From a checkpoint of a small mixture-of-experts model trained on Wikipedia.
Training: a variant of SOAP for the experts, 355M tokens, 5440 steps.
Below are experts of layer 5 (counted from 0) of a mixture-of-experts language model. Rows are named down (a neuron's output weights, with its number) and show model dimensions 0-223. Each number is 50 + 15 x the weight over its row's rms, rounded and kept within 0 to 99.
Before each expert's rows: a language model's description of what the expert responds to. This comes from a sample of Wikipedia text that the model never trained on.

# expert 15
Name-internal syllables. Inner syllables of foreign or unusual surnames, place names and species names, often after a capital initial, such as Sch-neider, R-ik-l, Düsseld-or-f.
down1:73 33 19 28 66 36 31 54 49 51 53 42 35 51 76 42 48 69 58 23 51 55 40 45 50 32 32 63 59 52 39 37 45 49 76 52 41 61 43 62 44 32 32 83 35 79 38 53 27 44 40 50 58 57 50 64 42 39 35 48 53 50 50 43 66 43 60 74 49 59 52 52 43 31 69 60 58 44 36 66 43 79 49 77 63 60 27 40 57 60 45 18 09 52 12 66 17 69 60 57 52 66 33 41 47 49 46 55 75 50 51 58 14 51 65 39 43 69 64 23 25 79 43 48 35 68 41 52 43 63 61 37 45 26 60 30 69 56 39 71 12 55 49 45 41 50 61 40 27 46 59 34 49 79 45 60 38 40 62 62 64 50 66 75 57 58 36 73 26 30 61 48 53 25 48 60 68 82 65 48 44 77 49 65 68 70 62 42 56 41 40 51 63 40 42 55 53 66 28 44 37 41 44 62 59 09 38 59 42 56 65 29 46 64 56 53 25 60 36 34 72 54 45 56

# expert 54
S and c word starts. Opening pieces of words beginning with s, sc, b, res or c, often mid-compound, e.g. Sc-iences, water-c-olor, s-ampled, b-ass.
down1:65 62 50 49 64 55 30 81 37 51 48 50 50 36 08 65 54 60 41 22 45 40 54 60 20 64 44 40 45 50 69 38 44 49 38 39 46 55 72 53 29 35 79 72 41 55 31 24 40 61 62 62 31 40 65 45 56 45 42 36 89 20 27 40 53 48 57 62 52 48 43 53 76 27 64 41 58 26 21 59 52 56 80 70 62 48 25 48 54 61 56 53 49 66 65 68 56 38 28 39 36 57 43 52 42 45 42 11 74 42 44 64 49 50 49 43 37 35 45 42 64 77 48 47 84 51 47 28 44 60 42 68 25 42 43 51 54 36 84 63 53 53 38 36 44 40 54 70 56 64 50 40 47 62 72 52 34 63 52 50 37 62 75 78 63 15 53 41 46 78 60 57 67 46 27 75 71 92 43 70 56 72 53 51 54 42 32 55 54 72 40 47 48 12 23 40 44 45 57 38 31 62 40 20 42 36 53 60 64 41 49 72 59 62 48 56 45 54 33 58 58 61 32 46

# expert 48
Numeric table cells. Digits, dashes and pipe separators inside sports statistics and results tables, plus column headers like High, Goals, W–L, and coordinate digits.
down4:10 60 50 47 48 57 64 69 53 63 79 53 50 64 68 62 32 45 63 34 27 40 53 45 38 39 66 81 40 42 40 79 40 49 17 52 50 51 49 60 56 10 70 61 41 54 63 37 43 42 43 70 72 37 81 58 34 60 54 29 59 46 59 34 58 59 49 28 58 35 35 69 59 56 34 57 55 56 42 50 53 58 62 47 73 42 36 72 33 61 42 58 54 72 59 51 26 46 52 32 58 42 80 83 37 48 58 38 24 58 49 57 55 61 74 46 36 62 39 56 60 57 44 59 54 61 55 00 41 86 60 66 37 42 53 57 54 44 35 40 44 42 76 63 36 49 69 43 48 41 40 47 58 67 69 69 42 62 36 57 34 59 59 73 51 34 75 63 49 53 47 65 61 52 89 44 64 68 26 58 73 42 16 52 62 56 51 64 65 39 68 50 70 57 72 57 37 44 30 62 47 48 54 35 42 52 53 48 49 76 67 71 83 69 64 56 66 61 52 77 66 62 21 39

# expert 6
Year digit pieces. Digit pieces of years in dates, season ranges and infobox lines, mostly the century part and the final two digits, e.g. 20, 19, 08.
down4:66 74 60 58 43 66 66 32 50 58 48 64 61 72 46 49 71 59 42 32 68 53 33 76 46 40 33 57 75 33 46 52 42 17 47 68 53 61 50 50 45 51 62 30 41 43 65 37 36 38 37 61 43 48 63 47 68 63 63 58 54 32 38 66 58 40 64 30 10 26 42 81 55 47 68 64 43 50 42 40 24 61 48 71 67 44 39 35 66 61 62 31 22 33 35 61 50 74 59 61 51 46 55 49 20 63 38 39 17 52 67 54 28 44 29 34 47 39 51 57 56 54 47 52 38 50 54 30 70 42 67 60 59 18 59 44 45 09 50 49 33 28 59 44 21 29 63 20 55 46 98 43 64 45 55 58 33 73 52 43 56 21 66 57 57 37 47 46 50 67 49 56 41 31 56 52 19 60 57 35 41 24 55 78 68 42 44 34 61 61 44 29 35 68 30 31 56 54 85 70 46 50 37 71 39 69 22 40 41 61 67 46 59 61 53 55 60 56 43 55 54 45 69 81

# expert 13
Relational nouns before of. Nouns after the or a that usually take of next, such as part, portion, age, number, member, process, aftermath.
down4:61 45 39 42 38 42 51 41 34 64 72 42 80 60 32 62 66 58 57 42 60 66 29 64 43 42 54 71 57 59 28 63 45 53 56 41 46 38 47 38 48 47 59 38 52 38 59 59 62 66 39 53 43 62 54 71 57 42 59 36 29 50 75 41 55 25 50 51 69 47 42 61 47 43 31 19 53 33 55 47 59 33 46 72 46 52 58 40 49 29 43 60 30 41 70 77 56 65 49 43 34 41 14 52 13 45 39 61 29 46 51 40 66 45 73 23 54 77 39 75 41 29 47 48 43 58 60 37 33 49 74 66 49 66 49 56 42 50 40 77 42 15 58 25 53 43 71 31 71 18 63 44 33 67 85 69 27 44 71 76 60 68 47 18 25 83 44 52 30 43 40 65 41 47 42 45 44 55 59 48 52 50 31 29 61 45 52 67 31 56 48 84 65 63 39 38 53 55 39 71 11 37 76 39 50 70 40 43 52 60 74 57 31 55 72 96 45 40 61 58 63 48 35 60

# expert 20
South Asian name pieces. Letter and syllable pieces inside Indian, Arabic and other Asian names, often in cast or credit lists, such as Prab-h-avalkar, Ven-k-ates, Kh-aled.
down0:46 26 31 64 36 76 51 47 64 35 62 42 27 58 43 52 48 58 45 70 61 28 48 50 44 45 59 44 63 45 38 53 55 40 66 58 38 47 38 42 57 46 71 66 51 51 21 52 59 37 44 64 42 32 34 67 62 29 40 33 51 49 33 50 42 56 66 65 30 51 58 43 42 30 16 56 63 53 26 52 58 52 38 42 67 52 53 55 56 51 50 53 48 50 57 55 38 14 26 47 64 45 59 77 50 59 54 46 16 57 35 35 50 47 47 85 39 66 52 43 69 57 62 64 75 26 53 38 38 88 56 27 38 19 65 51 51 43 66 76 45 45 68 45 25 45 79 52 78 40 36 61 68 44 64 74 49 54 46 83 63 61 33 64 50 53 35 35 42 51 50 70 77 69 18 52 64 60 29 99 35 58 31 61 43 61 76 50 43 41 52 42 63 65 27 22 54 20 39 72 35 28 54 79 33 50 48 51 52 27 34 67 54 60 71 31 53 33 41 45 58 36 49 51

# expert 55
Personal name pieces. Pieces of English given names and surnames after a capital letter, such as C-oul-son, H-ow-ard, Bar-n-es, Mack-enz-ie, Brown, Fred.
down1:27 62 69 48 11 54 41 67 41 67 00 57 61 36 26 65 46 25 68 61 43 32 35 60 65 59 60 39 86 36 55 38 65 50 48 45 45 60 57 59 61 32 55 73 65 40 55 86 56 47 43 40 78 54 54 44 64 36 62 65 42 72 55 43 43 42 33 66 57 33 41 21 61 60 36 09 56 44 43 51 47 63 41 34 52 38 68 55 34 75 45 58 21 48 49 58 40 56 62 76 52 65 37 51 44 39 56 62 44 43 31 40 73 40 43 99 44 82 50 64 62 20 52 90 56 56 69 45 35 62 66 50 34 52 45 82 54 43 40 35 27 43 72 56 62 41 39 33 43 47 35 30 62 58 62 56 54 37 57 37 55 45 34 58 67 59 28 55 56 44 35 60 56 44 49 39 50 36 39 39 49 29 20 46 68 34 61 81 65 46 58 39 42 32 67 60 63 62 35 50 48 50 79 47 37 39 61 40 39 27 50 47 48 32 48 28 30 53 53 54 31 46 47 59

# expert 53
Mid-word name fragments. Short inner pieces of words and names right after a first letter, such as eg in Peggy, end in Rendezvous, orm in Normandy.
down0:36 50 37 53 53 61 41 48 42 64 45 40 58 50 33 48 64 41 49 41 63 44 59 34 72 38 60 37 41 36 64 57 54 67 63 56 59 22 65 48 52 61 38 55 61 61 52 42 51 37 78 46 50 51 57 40 32 56 51 36 65 33 25 00 32 47 31 49 29 23 41 74 56 41 49 55 69 39 36 71 55 31 44 36 47 21 50 66 42 71 77 59 47 37 65 51 29 42 52 43 55 66 62 27 51 16 79 34 60 47 56 42 45 86 64 44 59 45 63 55 78 47 38 34 66 47 13 42 30 73 45 39 38 05 48 42 68 67 60 53 51 27 53 39 59 77 63 27 44 57 49 34 56 74 03 33 62 57 54 52 36 98 61 71 51 50 29 60 44 33 36 60 55 46 64 60 67 64 56 28 71 56 58 53 44 64 48 48 41 32 45 52 67 41 50 37 59 59 64 51 27 68 50 49 48 41 53 52 88 71 53 53 58 38 58 61 59 66 46 55 49 49 67 72

# expert 24
Lowercase word-initial fragments. Opening consonant pieces of lowercase words split by the tokenizer, especially f, also c, b, p, wh, as in f-iancé, f-ever, f-ishing.
down1:62 33 48 63 39 22 55 18 43 46 66 41 52 68 58 43 37 29 55 63 23 43 33 65 58 55 35 50 31 08 67 56 52 49 60 54 39 77 55 40 45 76 63 52 53 80 46 74 38 46 36 70 35 79 66 60 71 77 61 36 56 49 45 40 56 69 78 38 51 46 63 55 53 52 70 61 86 76 72 34 54 59 29 41 43 48 29 79 44 80 58 58 63 76 64 49 42 36 48 22 35 59 74 30 57 54 58 38 79 54 50 61 74 66 79 34 42 42 70 48 71 55 30 27 93 57 37 38 53 54 46 49 50 33 72 49 55 50 39 59 56 78 57 55 71 58 54 79 53 77 43 49 35 43 43 40 47 46 43 30 36 51 50 56 59 41 50 37 53 77 52 72 57 54 44 65 38 52 29 55 47 49 67 38 55 60 45 64 29 53 67 49 58 44 49 65 67 79 76 75 76 54 41 60 62 62 43 19 65 57 62 47 44 38 56 31 51 58 30 31 66 49 60 47

# expert 14
Mid-word name pieces. Middle pieces inside personal names and ordinary words split after a first fragment, such as Jon-ath-an, Nich-ol-as, cl-ot-hes, Met-rop-olitan.
down0:54 51 36 45 50 62 50 42 66 36 56 55 49 69 42 33 43 41 36 49 73 64 61 56 65 53 29 34 77 35 85 46 31 31 66 46 36 80 45 34 53 47 51 41 64 58 38 57 27 43 53 52 38 44 50 75 49 35 74 61 55 61 44 00 64 50 33 32 23 74 52 24 42 36 52 47 45 45 33 68 61 18 44 81 30 51 48 52 54 24 60 82 77 52 59 36 17 75 78 75 54 76 54 44 38 51 58 53 18 66 43 40 43 31 36 65 43 49 44 98 49 25 17 60 59 56 73 40 49 40 64 56 52 42 53 45 47 56 63 40 47 31 50 43 41 55 30 50 17 50 21 66 33 54 18 61 56 47 47 70 34 59 59 18 54 56 64 56 44 51 44 25 64 65 30 57 65 59 36 45 56 72 53 67 61 34 44 82 46 71 46 57 49 33 46 57 45 51 62 46 51 37 21 59 57 49 56 48 58 47 48 56 47 49 70 48 32 59 59 23 32 55 48 44

# expert 22
Election result tables. Empty cells, pipes, percentages and party names (Democratic, Conservative, Labour) in election results and other numeric tables.
down4:58 44 13 86 89 64 42 82 77 48 64 53 56 49 65 53 50 52 78 37 40 58 66 70 35 35 63 36 42 45 65 46 44 30 56 39 55 59 42 62 23 40 22 55 42 42 66 38 46 27 26 70 49 51 70 56 52 43 57 30 39 75 37 23 49 64 55 52 26 26 47 43 62 55 27 55 53 38 56 29 35 46 50 63 53 55 34 55 57 41 48 59 24 69 36 30 37 65 81 45 83 52 22 28 39 57 68 47 46 49 34 36 54 56 62 31 54 45 44 35 46 47 64 62 41 66 64 49 41 86 48 27 60 51 38 52 40 58 49 21 28 52 60 31 54 42 53 62 51 38 83 40 43 40 56 20 49 32 41 60 56 39 40 73 29 29 35 71 62 50 27 52 47 29 53 77 47 57 64 48 78 47 56 52 71 58 42 25 50 44 67 43 48 74 26 43 39 83 33 51 76 34 47 50 53 63 56 63 69 54 65 56 42 44 55 47 32 73 60 80 36 49 25 43

# expert 33
Given names and name endings. First names and the final pieces of personal names in cast lists, rosters and tables, such as Robert, David, Aleksand-r, Svetl-ana, Mos-es.
down2:36 39 58 28 60 06 42 73 61 49 67 65 30 38 31 70 83 38 25 52 23 42 59 60 31 35 67 42 18 51 45 38 35 34 39 70 56 54 78 61 51 49 45 58 72 40 51 24 54 48 51 52 49 53 50 44 47 34 69 64 63 55 43 33 45 79 67 42 29 52 76 50 60 58 45 25 67 40 48 58 49 58 35 42 40 61 52 37 64 63 42 60 57 51 83 37 83 76 90 53 46 37 69 77 74 46 65 39 55 42 51 17 22 84 57 51 58 34 66 67 70 57 60 50 70 58 51 55 48 48 39 54 42 63 57 48 67 52 62 57 77 30 38 69 35 44 62 55 55 35 55 47 52 50 54 41 54 55 32 57 55 46 30 56 44 57 38 37 49 36 29 48 74 50 47 34 34 37 44 36 46 18 58 61 42 02 42 60 51 27 32 58 36 58 56 49 42 76 41 76 55 31 23 50 48 38 68 41 66 50 61 61 78 43 47 72 53 52 69 30 33 33 48 35

# expert 10
Dates and numbers. Year and day-number pieces such as 19, 20 and 27 in dates, sentence-opening On before a month, and table pipe separators.
down0:38 45 28 53 34 47 51 37 49 61 89 40 53 36 66 65 55 49 78 80 41 42 55 54 34 42 48 57 43 51 35 79 47 64 47 39 44 39 38 50 44 76 51 59 67 68 76 38 58 53 73 63 64 22 69 62 50 56 49 77 66 66 49 67 44 63 43 46 63 54 36 33 38 49 46 43 63 55 55 51 72 30 84 43 15 63 48 44 55 57 38 50 81 61 79 56 43 37 61 28 27 43 52 94 25 53 66 58 23 51 55 38 55 58 22 39 47 45 38 38 63 44 67 63 46 56 75 69 56 53 71 54 56 53 53 45 56 35 82 31 56 36 59 43 25 33 20 59 43 55 56 32 26 54 53 47 71 40 61 33 64 66 36 80 28 49 33 31 40 56 56 50 45 49 24 73 15 76 53 37 41 50 39 49 73 31 51 31 51 48 68 32 52 56 54 39 46 45 48 61 54 19 33 30 45 55 56 69 75 35 53 66 62 66 81 59 31 27 31 53 38 40 44 34

# expert 61
Articles and quantifiers. Determiners and number words before a noun phrase, mostly a, plus two, three, several, many, some, new, small.
down1:58 16 46 50 74 29 38 56 44 32 69 41 54 39 46 39 29 59 43 32 85 55 16 29 61 54 58 51 56 41 54 32 52 36 31 74 41 46 64 62 47 42 36 48 81 61 62 47 35 23 64 49 62 48 57 58 73 69 43 60 68 44 47 31 49 25 35 45 52 40 57 64 48 26 45 26 61 36 33 61 74 71 48 48 43 33 35 49 21 51 72 40 38 39 57 70 29 50 45 87 51 54 79 47 57 58 60 76 34 35 66 36 61 53 59 55 30 42 56 25 40 57 68 46 58 84 21 32 29 50 56 74 47 39 49 30 35 47 75 55 34 60 57 63 51 61 35 26 71 34 51 30 53 60 26 47 62 73 69 32 59 43 48 41 40 30 42 41 26 69 60 32 75 20 43 35 48 56 76 45 86 67 33 56 44 24 40 42 50 51 51 44 48 31 53 50 40 72 70 46 57 70 34 51 58 23 30 58 55 16 65 59 64 56 57 35 61 57 54 50 40 56 60 33

# expert 38
Science word pieces. Word pieces in biology, chemistry and technical text, plus math superscript and subscript markup, such as cyt-os-ol, m-am-mals, km^{2}.
down0:67 35 75 44 62 47 53 74 59 60 42 34 70 60 50 59 58 72 40 38 33 49 57 48 42 70 59 61 72 45 76 50 45 31 48 59 25 45 47 18 27 40 63 56 67 33 54 70 38 41 79 78 48 49 48 48 62 40 56 21 32 49 61 30 50 32 57 55 71 33 55 37 52 48 38 64 55 36 23 52 58 36 56 22 27 73 35 55 90 51 67 27 53 81 38 81 60 58 34 33 52 78 43 33 39 60 41 50 53 53 42 54 57 35 54 68 34 40 48 52 29 60 68 50 66 59 34 69 49 61 30 30 23 48 41 58 45 51 92 43 35 46 36 46 64 58 50 33 65 40 57 55 53 40 38 34 54 46 68 59 30 71 46 60 69 72 25 29 52 64 46 62 27 12 55 80 50 68 56 66 38 27 58 30 51 62 72 74 54 47 47 36 49 53 58 59 62 60 24 30 36 45 49 49 46 31 70 41 59 52 38 51 65 44 21 59 66 62 48 37 78 76 78 52